Below are experts of layer 6 (counted from 0) of a mixture-of-experts language model. Rows are named router (the router's row for the expert), gate (a neuron's input weights, with its number), up (a neuron's input weights, with its number), down (a neuron's output weights, with its number) and show model dimensions 0-255. Each number is 200 + 30 x the weight over its row's rms, rounded and kept within 0 to 999.
Before each expert's rows: a language model's description of what the expert responds to; "comes before" lists some tokens at least twice as common just after its tokens as in all text. This comes from a sample of Wikipedia text that the model never trained on. Tokens count by the router's weight.

# expert 16
Description: Years and given names
comes before: "9", ",", "8", "7", ")", "6"
router,197,187,152,177,196,199,174,196,228,222,192,178,174,170,197,196,188,226,168,213,223,249,220,203,200,218,252,226,214,209,225,175,236,223,200,184,148,124,227,227,162,280,223,172,185,218,207,213,179,197,181,197,194,215,232,183,162,227,181,165,232,237,212,229,180,219,207,220,181,185,246,172,238,191,235,187,197,192,225,195,197,231,171,222,196,225,268,211,181,165,267,168,186,188,207,211,169,182,238,146,189,209,253,167,169,165,203,189,182,175,172,275,149,254,140,208,207,176,233,188,259,169,225,218,203,218,208,151,218,180,250,226,132,153,156,180,228,229,217,202,230,176,178,215,189,253,181,165,175,258,188,204,189,201,194,218,196,153,251,240,196,242,223,191,215,209,198,229,168,187,243,244,181,211,215,178,219,259,234,221,177,165,167,170,226,178,181,236,175,162,182,203,128,235,185,200,159,164,212,221,171,200,228,216,192,232,179,223,242,148,220,241,252,217,223,170,222,194,209,223,136,194,173,191,187,214,233,166,202,215,217,194,188,235,135,207,155,201,202,201,193,187,180,244,224,219,242,213,130,282,229,196,177,214,237,207
gate0,188,206,220,202,185,218,174,222,163,234,194,196,191,197,182,223,182,156,202,183,182,194,217,191,206,208,238,270,166,151,179,185,230,234,202,243,164,194,231,184,187,215,228,188,186,232,202,252,144,244,196,197,184,218,222,235,200,208,181,159,203,212,209,204,191,235,234,231,182,251,211,159,197,217,211,124,189,229,247,194,184,216,196,184,226,287,210,175,253,190,233,181,193,227,150,229,176,174,177,208,194,170,206,208,202,225,148,201,206,224,188,198,148,233,161,244,225,204,184,185,245,156,224,250,221,249,205,162,210,214,184,253,155,149,202,224,250,237,253,188,166,208,180,199,204,212,155,174,231,210,203,214,216,186,189,212,237,187,253,204,178,221,119,192,251,153,203,281,168,187,219,176,162,226,266,242,195,224,171,194,256,214,160,183,214,217,137,212,177,206,237,159,117,180,226,170,178,197,222,211,178,163,233,197,200,239,260,236,242,182,215,210,255,196,222,183,203,218,181,192,186,214,180,140,176,207,209,147,206,207,203,193,166,216,212,193,252,190,151,209,174,178,203,218,171,129,229,157,182,160,195,228,176,203,223,232
up0,168,205,198,216,188,201,174,180,248,227,228,199,202,221,220,246,237,214,158,182,184,224,223,193,190,245,180,187,236,188,197,201,216,181,230,204,247,178,220,145,187,162,152,194,164,186,203,189,242,215,181,216,219,197,212,208,198,176,240,155,231,177,186,197,195,176,176,132,226,196,226,192,249,182,200,178,240,235,159,216,155,149,250,163,250,193,257,171,194,181,141,272,264,214,190,214,180,179,173,171,217,233,212,197,161,200,232,256,197,147,176,227,173,203,229,218,200,200,193,191,142,240,231,193,183,210,214,198,162,240,251,214,172,233,150,222,177,185,160,207,167,160,163,214,210,149,244,210,154,187,169,182,208,221,157,213,203,194,225,254,222,216,197,210,220,162,233,187,237,247,152,210,226,184,120,151,197,185,247,229,175,169,149,215,228,134,234,189,144,191,195,261,186,226,158,195,228,202,232,142,186,173,280,200,238,220,202,244,173,169,211,179,227,206,253,160,180,168,217,214,196,177,194,245,234,234,188,174,193,142,215,192,229,183,169,228,200,191,192,185,220,187,154,200,220,206,158,235,207,206,215,185,217,242,225,222
down0,221,227,243,206,208,180,179,202,211,171,188,208,130,147,219,247,205,224,184,198,193,174,210,179,239,191,212,189,179,172,216,219,211,247,164,230,202,211,208,272,184,146,214,218,176,190,182,171,174,192,207,174,196,159,219,180,216,239,143,207,219,261,152,190,153,210,180,218,161,164,224,192,207,211,180,191,241,183,203,196,208,205,187,244,209,188,152,171,199,201,192,190,187,248,218,211,232,172,244,183,216,199,216,198,186,207,201,192,162,239,180,174,118,169,245,253,258,212,198,149,163,221,197,207,169,164,169,187,235,257,159,204,177,150,246,210,229,189,231,148,218,220,209,210,170,189,192,185,201,221,216,244,263,148,173,196,189,211,245,192,241,206,230,181,208,162,184,237,226,228,214,186,149,232,219,180,182,192,139,236,213,221,235,171,208,188,240,223,231,165,190,224,186,185,215,158,150,247,209,204,128,191,181,147,162,170,216,124,205,227,229,133,203,206,239,215,155,200,235,178,208,193,176,111,195,205,230,218,171,223,265,225,220,224,159,170,188,247,212,247,206,181,125,212,205,178,180,161,223,225,172,170,204,182,185,207
gate1,253,208,214,191,237,238,209,176,240,152,229,189,252,145,157,248,149,167,176,173,177,248,169,182,178,229,193,218,236,190,205,150,218,171,221,198,242,194,206,209,198,247,218,215,188,162,215,189,190,190,164,198,190,191,140,235,190,186,185,179,203,205,170,184,156,257,192,192,197,211,172,214,192,166,216,143,244,230,188,174,141,218,219,117,165,207,180,162,158,185,235,187,190,181,160,206,198,153,144,219,161,229,193,218,215,204,151,176,209,210,206,224,149,216,174,169,134,178,192,162,182,200,262,200,140,221,222,214,213,212,171,212,178,226,202,249,167,143,179,189,187,169,168,202,207,167,162,133,222,141,210,173,238,217,161,173,226,171,202,217,216,177,152,133,173,152,225,178,224,238,155,232,179,167,221,173,217,157,227,203,191,197,178,170,247,208,195,211,160,200,237,165,156,205,248,187,195,205,147,192,185,232,178,190,232,196,198,226,231,183,207,229,169,189,167,159,216,202,178,155,212,226,159,209,221,200,189,185,197,237,235,148,196,208,192,249,225,202,254,273,197,165,207,189,196,178,201,241,162,159,179,203,179,235,231,238
up1,185,236,214,273,199,239,184,203,190,236,222,250,184,196,204,211,164,201,176,197,231,196,144,198,266,194,214,180,196,176,183,210,171,196,162,196,238,206,203,230,185,193,187,239,247,179,228,218,210,206,186,172,226,164,205,202,202,176,208,244,226,211,228,210,150,207,172,184,198,202,205,171,229,217,225,191,260,120,231,168,248,230,195,210,237,241,215,179,218,153,182,201,207,234,205,268,196,168,231,212,159,174,271,207,234,211,169,189,152,149,157,162,188,176,197,186,193,172,171,182,193,174,176,195,209,223,140,184,214,183,123,178,212,268,198,185,198,192,218,179,168,201,249,222,195,240,193,268,201,189,182,220,255,200,168,213,149,246,186,207,207,241,194,184,201,227,213,246,177,170,175,202,208,190,202,167,213,172,174,177,147,230,212,217,217,195,195,226,242,233,212,196,201,192,185,123,216,138,136,183,242,176,238,171,166,215,198,197,162,155,180,183,138,136,177,223,180,209,201,210,233,142,164,154,181,284,247,198,214,206,185,224,158,173,225,199,216,200,229,219,151,226,204,159,211,222,205,196,275,214,191,238,193,239,183,221
down1,216,230,247,196,206,178,204,208,209,204,226,232,213,241,169,190,212,177,157,150,210,185,241,247,219,145,198,175,182,216,157,143,197,194,173,217,218,229,214,199,71,173,218,240,185,211,176,187,199,155,157,158,153,177,220,192,209,226,181,213,207,206,151,178,160,171,196,225,228,204,194,205,186,213,187,271,239,218,233,194,185,247,241,207,220,163,189,198,194,173,224,269,203,187,207,207,146,170,144,140,191,236,207,227,210,181,199,200,205,211,213,205,235,229,153,163,237,220,182,170,196,209,196,222,183,188,229,223,221,226,201,212,230,120,192,247,210,166,182,252,202,235,174,227,132,207,218,193,195,216,198,241,217,216,237,248,205,171,206,193,209,232,224,213,156,186,185,186,178,220,225,178,149,214,178,218,192,237,225,222,214,155,157,188,195,170,204,240,171,182,201,207,191,213,249,215,205,231,214,158,178,156,256,240,172,236,190,222,207,182,264,203,238,203,195,277,248,212,152,242,195,253,186,183,206,184,193,197,189,190,186,203,188,206,183,195,193,214,226,269,210,220,161,254,232,184,150,256,208,187,258,246,173,140,217,221
gate2,257,198,171,186,209,207,193,197,177,194,168,199,185,212,210,232,260,230,251,186,222,196,184,170,235,148,232,189,221,195,252,170,156,196,213,185,201,230,212,200,221,240,151,233,198,209,229,194,166,187,160,222,178,204,229,233,178,213,234,259,180,149,206,167,237,195,207,249,221,224,179,188,172,213,149,231,186,225,218,234,206,174,195,152,203,185,233,246,137,177,146,232,191,233,178,229,247,255,256,189,267,255,203,187,201,176,227,162,162,231,173,188,164,155,210,164,187,231,193,165,177,182,197,250,238,218,201,198,178,201,207,208,230,237,236,198,145,145,220,181,181,152,126,203,202,219,210,215,181,168,224,234,210,212,210,222,251,199,211,189,200,228,195,222,182,196,227,184,238,210,181,182,195,265,177,208,215,188,229,205,230,159,214,204,209,179,222,194,181,182,188,191,230,210,178,196,199,186,158,264,191,201,169,209,155,197,218,213,174,170,237,208,227,161,212,196,294,238,239,259,257,214,209,220,230,171,195,115,215,209,214,187,196,206,156,261,246,198,223,246,257,257,157,215,136,196,220,218,163,219,191,218,216,207,159,196
up2,214,190,240,251,237,205,177,234,222,173,131,209,181,156,174,154,163,205,197,226,169,171,129,225,271,208,209,211,217,239,229,202,238,190,171,155,212,160,156,162,185,179,253,201,211,213,221,224,193,223,214,213,204,196,216,182,167,173,218,221,222,204,171,293,195,219,180,188,175,226,206,134,218,188,196,247,165,195,208,198,207,204,156,210,186,215,198,181,205,190,161,199,189,159,176,169,182,166,203,153,155,256,229,217,162,171,216,166,151,197,178,184,214,185,169,216,258,215,203,129,234,192,197,233,137,157,142,186,176,194,223,166,183,179,194,231,250,205,151,228,205,228,248,207,171,254,170,220,183,226,179,205,207,165,194,197,169,227,252,204,163,165,187,240,183,193,213,223,172,206,220,241,192,194,180,185,165,176,173,218,162,197,208,189,203,246,140,196,211,205,164,229,240,237,209,138,216,230,207,165,220,184,129,193,209,194,193,216,194,204,233,173,196,145,201,191,229,210,228,192,148,185,224,208,229,198,218,216,201,193,216,225,211,184,220,241,195,205,188,177,177,175,127,195,173,192,106,230,206,130,252,209,156,199,260,221
down2,167,177,186,158,218,179,139,214,184,201,201,174,210,185,184,242,211,173,226,174,206,179,221,170,191,97,203,160,149,215,118,235,241,234,241,225,228,217,186,223,242,198,161,238,150,238,201,239,215,149,239,168,187,275,189,207,230,251,191,157,223,155,197,196,255,191,187,218,260,225,189,269,216,224,176,177,221,256,170,206,232,220,208,202,197,184,231,219,141,237,216,192,185,176,163,191,170,151,196,224,208,197,172,225,190,221,195,238,207,209,238,180,204,188,181,168,147,207,212,277,204,237,149,214,219,170,214,289,186,168,195,182,228,181,220,218,196,228,197,180,225,198,170,188,173,142,212,203,186,213,191,187,197,187,153,226,185,156,200,227,196,226,200,172,174,243,175,211,212,193,204,199,243,205,211,253,211,218,192,234,215,156,224,213,145,254,214,208,188,169,190,192,215,199,212,151,203,187,143,205,234,230,179,225,205,233,193,192,207,178,175,248,219,248,191,185,200,190,160,226,247,170,183,233,220,213,192,235,197,195,194,203,182,184,206,193,198,209,171,212,194,201,155,210,144,160,301,229,206,167,174,177,160,196,265,195
gate3,240,218,201,230,147,166,183,234,207,240,129,219,201,225,297,164,186,188,205,205,175,188,160,242,188,193,175,204,223,159,236,259,178,221,252,222,236,229,212,206,187,267,179,181,181,206,166,204,183,197,185,159,201,210,189,228,196,167,200,179,147,210,234,200,187,202,189,223,235,225,274,204,176,189,161,201,176,232,222,173,171,215,147,269,203,240,196,166,168,199,220,199,198,198,207,237,228,179,204,157,214,245,234,182,178,149,200,172,175,186,195,196,207,207,212,182,197,210,179,247,268,158,200,184,212,153,171,209,158,190,215,131,252,203,305,204,235,238,233,180,168,236,213,179,205,188,196,166,179,286,194,191,195,140,200,246,244,177,213,200,218,227,180,179,209,228,201,198,203,167,186,227,184,220,184,198,220,160,230,188,236,215,176,140,195,247,137,232,190,190,196,199,188,168,212,199,196,204,205,222,217,161,133,204,176,192,187,239,205,171,239,174,222,237,247,200,171,279,159,209,230,205,168,197,200,234,206,204,209,163,197,211,243,228,170,245,207,148,203,190,224,163,199,221,222,177,205,226,183,250,247,185,187,184,212,173
up3,210,186,195,228,224,208,241,178,181,218,198,227,183,196,141,175,193,208,219,240,181,214,214,208,255,175,209,231,228,170,185,216,172,235,204,147,178,237,187,240,213,236,195,210,191,178,157,189,151,166,220,206,230,165,190,168,218,176,175,222,174,244,211,226,245,212,179,231,225,223,172,249,255,188,149,207,224,179,180,188,245,214,203,233,205,202,171,188,221,235,172,235,245,182,197,190,196,222,193,178,197,214,271,246,186,229,256,189,231,229,216,274,167,182,218,189,220,207,246,173,185,164,200,153,220,252,177,252,196,266,207,244,216,232,229,160,213,186,194,239,201,153,175,255,168,198,221,206,227,231,210,164,181,161,193,228,160,225,250,175,265,190,233,272,191,186,228,240,236,164,245,220,188,224,249,167,179,201,201,207,154,147,157,244,123,205,188,233,200,218,136,197,209,179,208,191,220,183,219,179,190,211,162,202,187,224,189,183,209,190,208,200,187,241,235,202,163,209,172,233,122,198,187,215,200,265,151,224,183,176,224,216,224,195,198,195,207,216,218,247,185,178,173,230,229,192,110,243,227,215,165,158,156,193,234,198
down3,173,190,228,171,201,232,196,237,195,210,263,169,170,201,186,213,200,174,198,187,228,227,166,203,184,242,185,174,201,206,225,237,254,173,197,177,162,174,256,233,216,213,172,168,172,258,260,208,191,225,153,223,224,201,244,222,192,223,180,197,221,246,173,159,222,200,172,205,183,145,199,236,207,193,167,224,238,170,210,216,149,205,175,196,186,156,185,185,168,178,189,197,206,203,225,250,207,177,195,237,152,244,194,223,204,199,183,209,213,262,151,171,161,219,189,204,233,162,210,193,188,223,164,240,189,154,174,169,193,180,226,166,189,238,170,116,229,193,212,232,232,224,204,264,193,216,238,289,178,151,194,123,228,209,250,195,212,156,187,189,214,243,221,198,94,205,197,206,201,264,168,145,213,204,211,227,242,239,224,187,173,197,230,227,206,192,276,158,192,176,201,183,175,212,197,175,229,170,247,229,202,206,237,196,171,165,145,173,199,173,261,203,221,196,164,212,170,193,199,216,207,172,154,171,223,202,187,223,235,226,178,248,173,240,139,201,206,201,171,210,184,165,194,189,233,216,183,196,163,211,169,243,230,232,183,173
gate4,215,203,186,231,235,252,194,144,138,193,207,180,205,205,216,175,203,179,176,208,179,215,211,208,222,181,240,178,142,194,189,219,190,188,223,235,168,166,230,189,204,188,270,252,191,194,200,193,237,144,183,205,197,213,231,201,137,219,232,210,196,152,209,188,238,165,160,265,191,259,159,170,157,201,283,240,219,163,172,164,213,174,232,145,241,220,193,222,212,176,222,161,211,233,180,145,120,187,239,242,212,208,179,199,202,230,214,220,206,203,176,218,192,199,207,237,245,234,214,170,213,179,175,196,103,204,193,204,187,173,171,153,193,190,159,184,155,163,208,191,214,148,206,180,188,185,180,220,245,136,212,203,231,209,143,170,217,180,242,225,228,220,227,202,185,161,214,193,203,205,254,155,207,231,240,202,182,217,190,209,197,217,167,187,161,180,193,146,215,209,180,182,197,192,201,232,218,207,193,188,185,191,218,229,187,203,229,245,203,135,180,203,218,179,195,223,174,236,160,183,205,187,228,210,225,181,195,189,180,222,153,181,167,215,138,178,172,183,197,200,193,255,180,162,101,138,229,235,145,211,160,179,270,183,193,205
up4,155,246,193,211,231,254,182,246,186,188,198,184,179,224,205,167,234,150,232,253,213,202,221,191,210,153,228,203,186,252,216,197,211,221,202,210,190,178,199,189,168,190,167,240,178,190,226,201,249,151,235,150,204,246,263,207,234,233,192,270,223,205,221,210,235,152,170,170,171,178,195,170,255,214,178,232,183,173,145,162,236,214,214,188,155,198,196,224,224,190,293,214,172,199,175,186,207,214,232,241,202,170,201,248,181,230,190,162,191,205,176,223,214,206,147,191,178,148,216,156,233,255,239,175,103,202,183,185,195,204,164,213,170,232,118,153,150,167,235,182,192,218,194,175,190,265,204,204,248,171,262,205,182,222,147,193,216,233,150,204,230,189,182,188,231,170,168,240,210,211,231,200,152,200,200,191,221,161,175,197,228,156,252,214,192,227,203,212,199,178,204,202,215,203,218,220,171,171,189,186,198,195,196,253,195,204,200,190,244,203,179,207,166,152,211,205,227,192,188,159,223,182,132,177,168,195,196,179,180,233,177,261,173,125,159,207,220,190,183,202,199,222,210,224,180,191,219,237,211,178,184,200,196,137,205,258
down4,227,210,221,171,213,176,203,198,191,238,207,213,223,175,268,203,197,254,200,237,238,203,217,153,211,242,242,205,196,228,185,270,197,120,213,208,174,174,218,173,286,206,224,188,194,192,202,211,217,195,220,160,206,196,180,206,209,189,203,175,190,228,211,243,211,207,232,235,228,235,204,231,149,216,219,195,210,214,171,129,199,219,208,133,169,243,209,186,221,241,154,220,139,227,178,204,222,267,209,188,178,157,190,209,238,225,218,164,192,199,198,190,226,199,210,154,122,205,187,255,159,222,246,176,169,244,173,225,154,214,207,198,226,155,180,119,201,220,209,171,200,164,201,142,200,187,194,190,168,241,251,205,181,190,222,164,246,207,175,220,178,106,166,195,210,163,178,206,204,197,220,212,224,232,167,203,193,189,173,151,264,163,155,193,191,225,173,167,201,254,174,180,272,205,230,182,201,218,244,189,206,245,226,185,210,145,207,185,211,224,146,245,208,218,200,233,214,202,195,222,180,209,153,214,225,150,177,229,217,222,178,220,175,192,231,209,190,218,196,194,164,237,177,208,167,187,189,264,234,192,138,172,216,220,198,162
gate5,190,192,170,218,168,190,189,125,239,210,178,194,166,195,239,205,164,182,219,238,237,221,175,176,215,170,121,171,170,174,211,177,236,246,218,238,227,231,203,151,134,201,186,223,228,216,220,228,254,238,193,113,182,229,160,171,184,149,211,204,158,203,194,219,231,237,190,187,209,172,220,182,243,228,208,195,191,171,229,297,217,152,218,204,251,195,148,173,222,213,237,194,211,213,239,209,156,171,224,150,245,228,206,175,187,252,284,196,232,209,218,201,184,153,220,195,200,166,233,197,237,196,219,252,170,201,222,185,198,197,147,217,186,184,203,188,238,215,235,202,180,218,169,192,250,166,212,179,154,190,175,188,168,233,209,155,192,168,187,252,190,271,225,172,173,227,156,206,171,199,190,223,186,207,230,205,206,186,232,193,199,193,204,177,164,232,131,184,198,242,165,196,207,141,233,207,225,160,252,203,195,196,197,170,201,142,207,200,255,239,225,193,163,179,198,165,178,216,201,185,185,165,225,227,173,258,248,165,228,179,183,177,210,188,158,181,190,225,210,166,239,143,218,179,197,238,162,209,199,226,210,236,212,221,177,193
up5,188,213,206,182,217,207,202,207,250,213,188,243,180,213,250,206,161,199,252,231,194,239,228,222,207,166,268,205,201,192,207,143,194,237,201,208,201,167,266,155,171,212,179,191,176,211,159,180,220,223,175,174,189,201,204,203,172,219,162,265,257,207,194,189,172,167,199,144,194,213,245,148,180,160,241,217,236,160,205,154,188,207,207,178,178,175,179,184,216,200,217,220,213,179,220,192,226,194,203,183,243,192,217,164,231,233,207,198,200,173,172,153,146,131,183,203,207,180,181,215,204,187,193,220,215,220,186,216,239,210,183,200,215,207,241,197,271,162,212,201,145,201,232,182,177,215,200,156,191,172,187,116,179,218,149,224,221,229,239,175,188,245,206,227,184,238,210,216,211,176,200,209,186,153,152,148,189,224,203,176,156,198,173,143,213,254,190,148,178,227,187,160,178,241,225,178,206,161,184,189,199,236,157,196,173,154,201,187,175,154,203,215,179,237,188,169,150,249,168,228,206,155,232,221,199,217,190,221,256,152,180,191,243,202,168,210,245,196,216,280,237,181,193,211,187,253,218,233,167,298,220,249,198,176,271,208
down5,204,246,202,203,196,183,174,178,187,212,221,255,222,195,237,183,198,195,193,238,184,231,179,189,202,115,206,195,138,254,182,187,212,236,201,220,216,249,220,179,169,211,186,143,175,207,201,220,188,192,232,191,198,166,243,194,178,212,176,172,184,265,227,249,208,139,194,152,213,206,130,228,216,225,234,217,205,203,166,204,163,233,215,161,278,185,174,201,153,205,264,251,210,157,116,290,219,206,243,205,176,257,210,196,197,225,211,272,191,233,212,203,170,230,240,188,165,217,198,211,188,145,206,188,186,183,155,201,164,151,189,192,261,196,169,258,164,224,186,175,179,182,170,209,172,219,168,179,203,187,232,182,158,223,222,207,181,223,260,196,176,161,178,213,170,207,234,204,219,227,217,214,211,224,218,212,222,254,190,159,227,224,184,169,206,197,204,148,205,197,159,178,212,188,163,229,182,231,242,160,205,232,210,189,211,222,153,193,220,184,192,203,228,177,242,235,174,186,171,182,117,180,158,169,191,252,177,160,162,203,182,192,207,211,174,170,191,197,201,218,184,205,225,276,224,210,233,202,184,250,166,233,179,206,168,179
gate6,221,198,134,206,232,155,213,194,151,214,221,237,145,260,149,160,275,226,206,237,203,203,210,252,174,232,216,201,197,153,219,197,167,172,192,235,188,158,258,198,142,221,171,188,169,229,210,219,190,233,180,191,226,275,242,167,196,236,172,152,231,217,218,203,230,186,246,227,201,185,185,243,225,200,156,211,224,143,185,225,198,184,183,222,214,263,213,205,250,220,154,221,192,180,204,210,193,194,187,213,247,207,150,245,219,159,221,166,203,201,170,165,182,251,241,124,206,224,208,160,170,197,211,200,183,189,238,159,181,155,209,216,178,177,133,223,166,209,184,198,201,150,203,214,165,141,171,181,225,178,159,219,245,201,191,199,214,201,194,200,177,208,194,185,181,198,196,220,196,189,168,196,222,119,178,174,150,199,199,187,258,240,153,175,171,169,210,161,211,244,223,223,232,193,189,217,177,189,166,228,157,193,238,196,179,196,212,220,171,210,211,214,207,148,178,177,190,178,181,203,167,167,206,204,229,175,199,162,192,253,157,205,193,215,209,153,152,191,221,176,182,222,141,211,198,147,188,175,183,139,216,163,223,192,215,113
up6,159,229,202,192,185,203,207,276,189,229,242,149,179,155,217,170,176,256,235,212,183,150,206,238,211,204,120,223,246,248,193,197,191,174,210,188,227,223,197,213,181,196,231,227,221,204,219,240,179,232,200,185,206,182,196,143,253,206,225,205,201,206,190,172,172,170,209,245,246,164,231,225,185,192,219,222,186,154,253,206,162,184,245,231,207,155,189,163,186,212,189,168,177,212,185,245,206,198,224,242,209,181,217,185,202,232,184,211,161,233,202,201,207,173,216,219,145,157,178,228,241,217,193,198,214,221,220,215,202,202,116,168,226,201,236,175,234,218,205,189,191,149,235,238,243,226,173,137,214,228,175,158,196,215,150,221,221,189,207,202,248,179,234,211,232,202,203,228,201,193,178,179,181,213,174,195,254,140,205,241,136,224,123,225,197,183,186,202,182,136,180,175,215,144,180,175,182,223,175,184,217,178,188,163,219,186,220,152,178,187,158,208,167,214,219,187,164,220,183,219,240,253,199,150,172,175,217,296,218,259,241,247,190,169,200,207,211,247,239,173,163,142,208,217,165,163,225,215,201,265,223,192,180,200,202,179
down6,182,198,172,160,195,200,191,257,194,162,173,160,130,193,164,182,238,207,205,231,202,215,242,195,202,246,190,182,159,186,273,224,220,215,178,240,222,215,184,188,214,165,176,150,212,196,230,232,218,203,226,199,160,212,242,167,187,235,140,186,186,215,199,199,186,182,179,197,236,179,153,217,178,173,201,240,200,210,154,181,206,193,193,211,186,184,258,153,185,206,235,222,210,160,154,170,154,201,234,181,178,213,228,153,190,193,194,190,159,177,217,215,178,203,252,211,221,137,245,232,206,236,166,254,202,163,156,205,154,231,240,231,176,186,257,167,224,212,190,141,179,208,220,205,220,214,244,214,241,199,243,173,208,148,167,261,180,188,202,245,231,206,244,210,181,226,230,198,215,188,189,186,226,256,204,177,171,206,183,206,211,215,178,180,176,188,219,162,177,125,171,254,208,182,219,211,179,170,163,286,191,138,180,211,212,217,234,170,135,185,173,218,203,169,223,206,204,182,134,157,178,196,258,192,199,191,231,209,175,229,271,191,198,203,179,167,170,229,192,220,165,216,136,175,192,181,264,190,155,232,204,161,202,206,257,229
gate7,213,249,193,198,222,206,212,202,156,188,205,136,164,223,229,236,176,236,177,201,223,272,165,193,192,189,231,176,188,240,182,231,234,233,191,214,227,171,249,191,194,197,180,162,226,200,192,209,184,179,207,210,246,215,207,200,204,219,185,207,233,243,203,184,154,188,193,187,210,232,219,194,200,200,211,224,212,164,200,231,214,232,178,224,195,184,180,221,182,162,200,231,154,198,205,172,214,133,188,201,205,192,240,198,198,212,253,208,210,194,149,198,152,244,161,201,201,178,270,122,223,211,225,132,194,236,204,215,253,218,195,196,192,165,144,193,163,217,240,196,240,175,187,247,173,252,254,200,207,195,192,173,158,131,135,203,134,174,159,215,156,209,241,218,228,210,221,245,214,207,250,195,201,277,186,170,194,222,243,180,158,145,193,199,177,187,229,228,219,169,175,226,204,156,243,236,156,240,201,209,213,223,262,201,136,201,157,161,199,216,219,176,224,214,243,239,163,205,176,153,240,220,205,180,193,225,174,202,194,228,265,231,202,218,139,226,127,176,223,198,219,256,223,197,206,196,230,228,178,193,226,261,180,210,186,204
up7,195,237,205,193,206,191,228,138,151,217,231,127,210,183,212,170,196,188,162,160,141,135,249,149,228,218,225,214,211,147,211,189,176,179,203,181,188,174,212,197,199,184,228,249,204,220,189,151,174,153,172,197,218,203,145,140,230,160,181,164,185,177,185,218,230,246,195,179,238,199,165,189,244,198,191,208,189,193,259,206,223,167,181,218,192,181,173,167,222,193,202,144,202,181,218,247,183,155,187,240,176,174,195,191,178,211,181,175,192,259,205,177,243,185,215,180,196,180,195,212,180,232,214,220,161,224,231,172,177,186,193,189,202,194,213,240,201,174,221,211,198,200,253,199,278,247,190,224,237,130,218,173,203,203,188,177,260,214,196,187,200,192,230,231,272,180,238,186,192,207,194,188,222,163,152,167,225,221,220,265,169,278,208,192,195,175,209,201,183,201,208,171,197,235,216,220,251,215,152,259,168,232,103,240,237,192,170,243,211,148,200,191,180,173,237,218,216,212,189,221,233,242,205,172,191,176,222,226,233,173,211,168,174,172,206,218,213,233,179,202,209,186,252,191,126,184,210,152,141,154,171,173,237,201,226,184
down7,207,213,172,151,198,184,135,215,233,181,227,207,192,211,201,235,178,163,186,191,192,163,190,258,193,212,201,231,152,229,248,275,206,151,191,223,188,220,248,160,191,254,191,220,269,215,212,251,259,286,227,226,211,180,243,205,173,168,193,168,184,200,197,209,241,208,203,218,182,185,177,171,192,246,185,162,217,193,195,190,235,131,210,236,303,181,196,186,139,205,171,210,164,169,172,171,188,189,236,197,199,239,177,225,228,221,181,256,211,165,139,190,176,233,195,173,199,194,197,155,210,184,189,210,184,219,191,253,202,201,178,165,125,202,167,232,197,191,194,179,185,202,230,188,160,203,183,177,218,182,228,214,175,174,157,199,174,177,242,238,157,194,221,222,190,176,163,184,224,212,235,189,207,237,209,228,163,205,194,214,213,217,229,184,191,176,186,213,249,186,151,187,182,212,202,202,240,210,163,280,194,193,176,188,164,229,192,215,189,232,218,187,184,210,233,265,204,168,156,136,212,188,207,147,228,272,233,149,174,220,178,177,147,230,232,190,186,217,248,173,190,226,238,229,259,164,184,147,204,226,201,214,188,183,203,189
gate8,188,191,166,203,152,179,226,257,241,259,183,202,209,231,200,236,157,191,220,166,247,207,243,133,143,137,174,175,172,171,182,160,176,189,192,206,202,141,239,200,186,181,204,216,211,179,211,165,196,248,173,169,181,198,147,223,189,196,215,247,200,192,194,236,166,194,200,258,230,225,207,175,173,202,290,163,221,238,270,257,216,245,254,231,159,175,173,214,232,195,244,162,240,189,215,224,203,209,197,204,228,187,248,226,166,184,200,172,184,217,208,219,186,202,172,246,205,209,171,170,200,207,229,170,188,193,155,170,174,239,207,223,187,219,175,171,199,226,211,226,196,179,216,191,127,181,223,188,188,240,204,207,164,169,188,245,152,194,187,201,203,224,178,223,215,202,148,242,158,168,175,224,254,207,214,229,200,182,259,150,191,201,202,184,167,169,214,165,201,257,243,227,189,185,172,179,195,217,299,243,181,200,209,200,169,209,165,188,193,182,187,228,260,192,207,153,192,202,260,285,190,196,192,183,191,213,159,144,170,209,188,204,201,196,204,163,202,216,140,183,214,223,214,214,208,175,186,213,208,244,129,201,200,230,216,207
up8,176,183,190,183,117,200,142,252,217,156,169,194,186,256,153,195,195,267,214,221,206,285,223,223,192,175,275,218,210,206,180,190,227,206,167,179,136,157,221,197,210,184,196,237,183,139,170,243,214,213,195,177,167,200,182,187,221,168,181,179,251,193,228,241,209,197,207,224,174,215,181,228,186,211,214,190,199,223,200,205,186,179,221,184,145,185,183,196,221,181,215,282,201,248,237,165,194,201,189,245,180,241,244,192,225,218,207,170,228,231,147,218,141,221,217,173,222,208,203,169,196,152,212,225,189,169,216,148,195,185,157,202,208,144,144,238,172,181,180,242,159,158,205,215,180,219,202,181,163,198,233,189,219,180,220,188,212,168,196,190,144,231,197,196,232,199,171,227,168,233,217,173,197,186,205,239,139,194,212,155,115,228,159,172,198,144,162,179,177,187,252,214,181,210,181,179,135,230,210,181,121,211,224,191,170,134,188,189,185,182,162,160,263,205,197,197,214,201,213,159,191,205,212,178,197,170,173,171,160,193,206,199,178,160,209,230,171,203,191,267,222,205,173,158,220,216,174,212,215,213,186,154,167,198,221,189
down8,195,197,177,200,227,208,204,158,184,222,189,146,200,142,282,239,242,225,227,222,181,192,134,194,177,180,189,177,223,148,190,165,160,233,194,231,271,142,215,221,208,172,162,227,229,215,169,146,155,160,169,209,241,156,138,241,171,183,201,145,133,181,214,170,216,194,236,196,225,171,189,167,188,255,210,211,139,212,172,215,231,234,185,190,208,190,203,204,204,215,157,206,184,236,210,162,222,234,212,198,238,195,161,172,185,219,215,206,163,203,175,196,226,162,187,244,194,202,175,275,202,210,196,182,232,238,220,189,209,221,230,196,200,180,200,72,181,229,207,190,213,195,201,210,190,181,211,204,212,192,187,221,213,222,206,177,217,229,173,202,229,211,230,188,198,229,178,187,242,226,250,272,218,266,152,188,209,186,127,191,188,202,200,195,196,225,238,210,205,212,153,151,227,173,154,226,166,195,198,236,198,208,194,198,228,184,196,174,192,227,180,248,205,209,194,259,154,186,220,184,197,159,246,201,226,231,207,251,203,250,254,154,189,208,207,199,218,204,172,196,236,201,221,184,173,189,209,219,174,195,210,194,198,232,132,280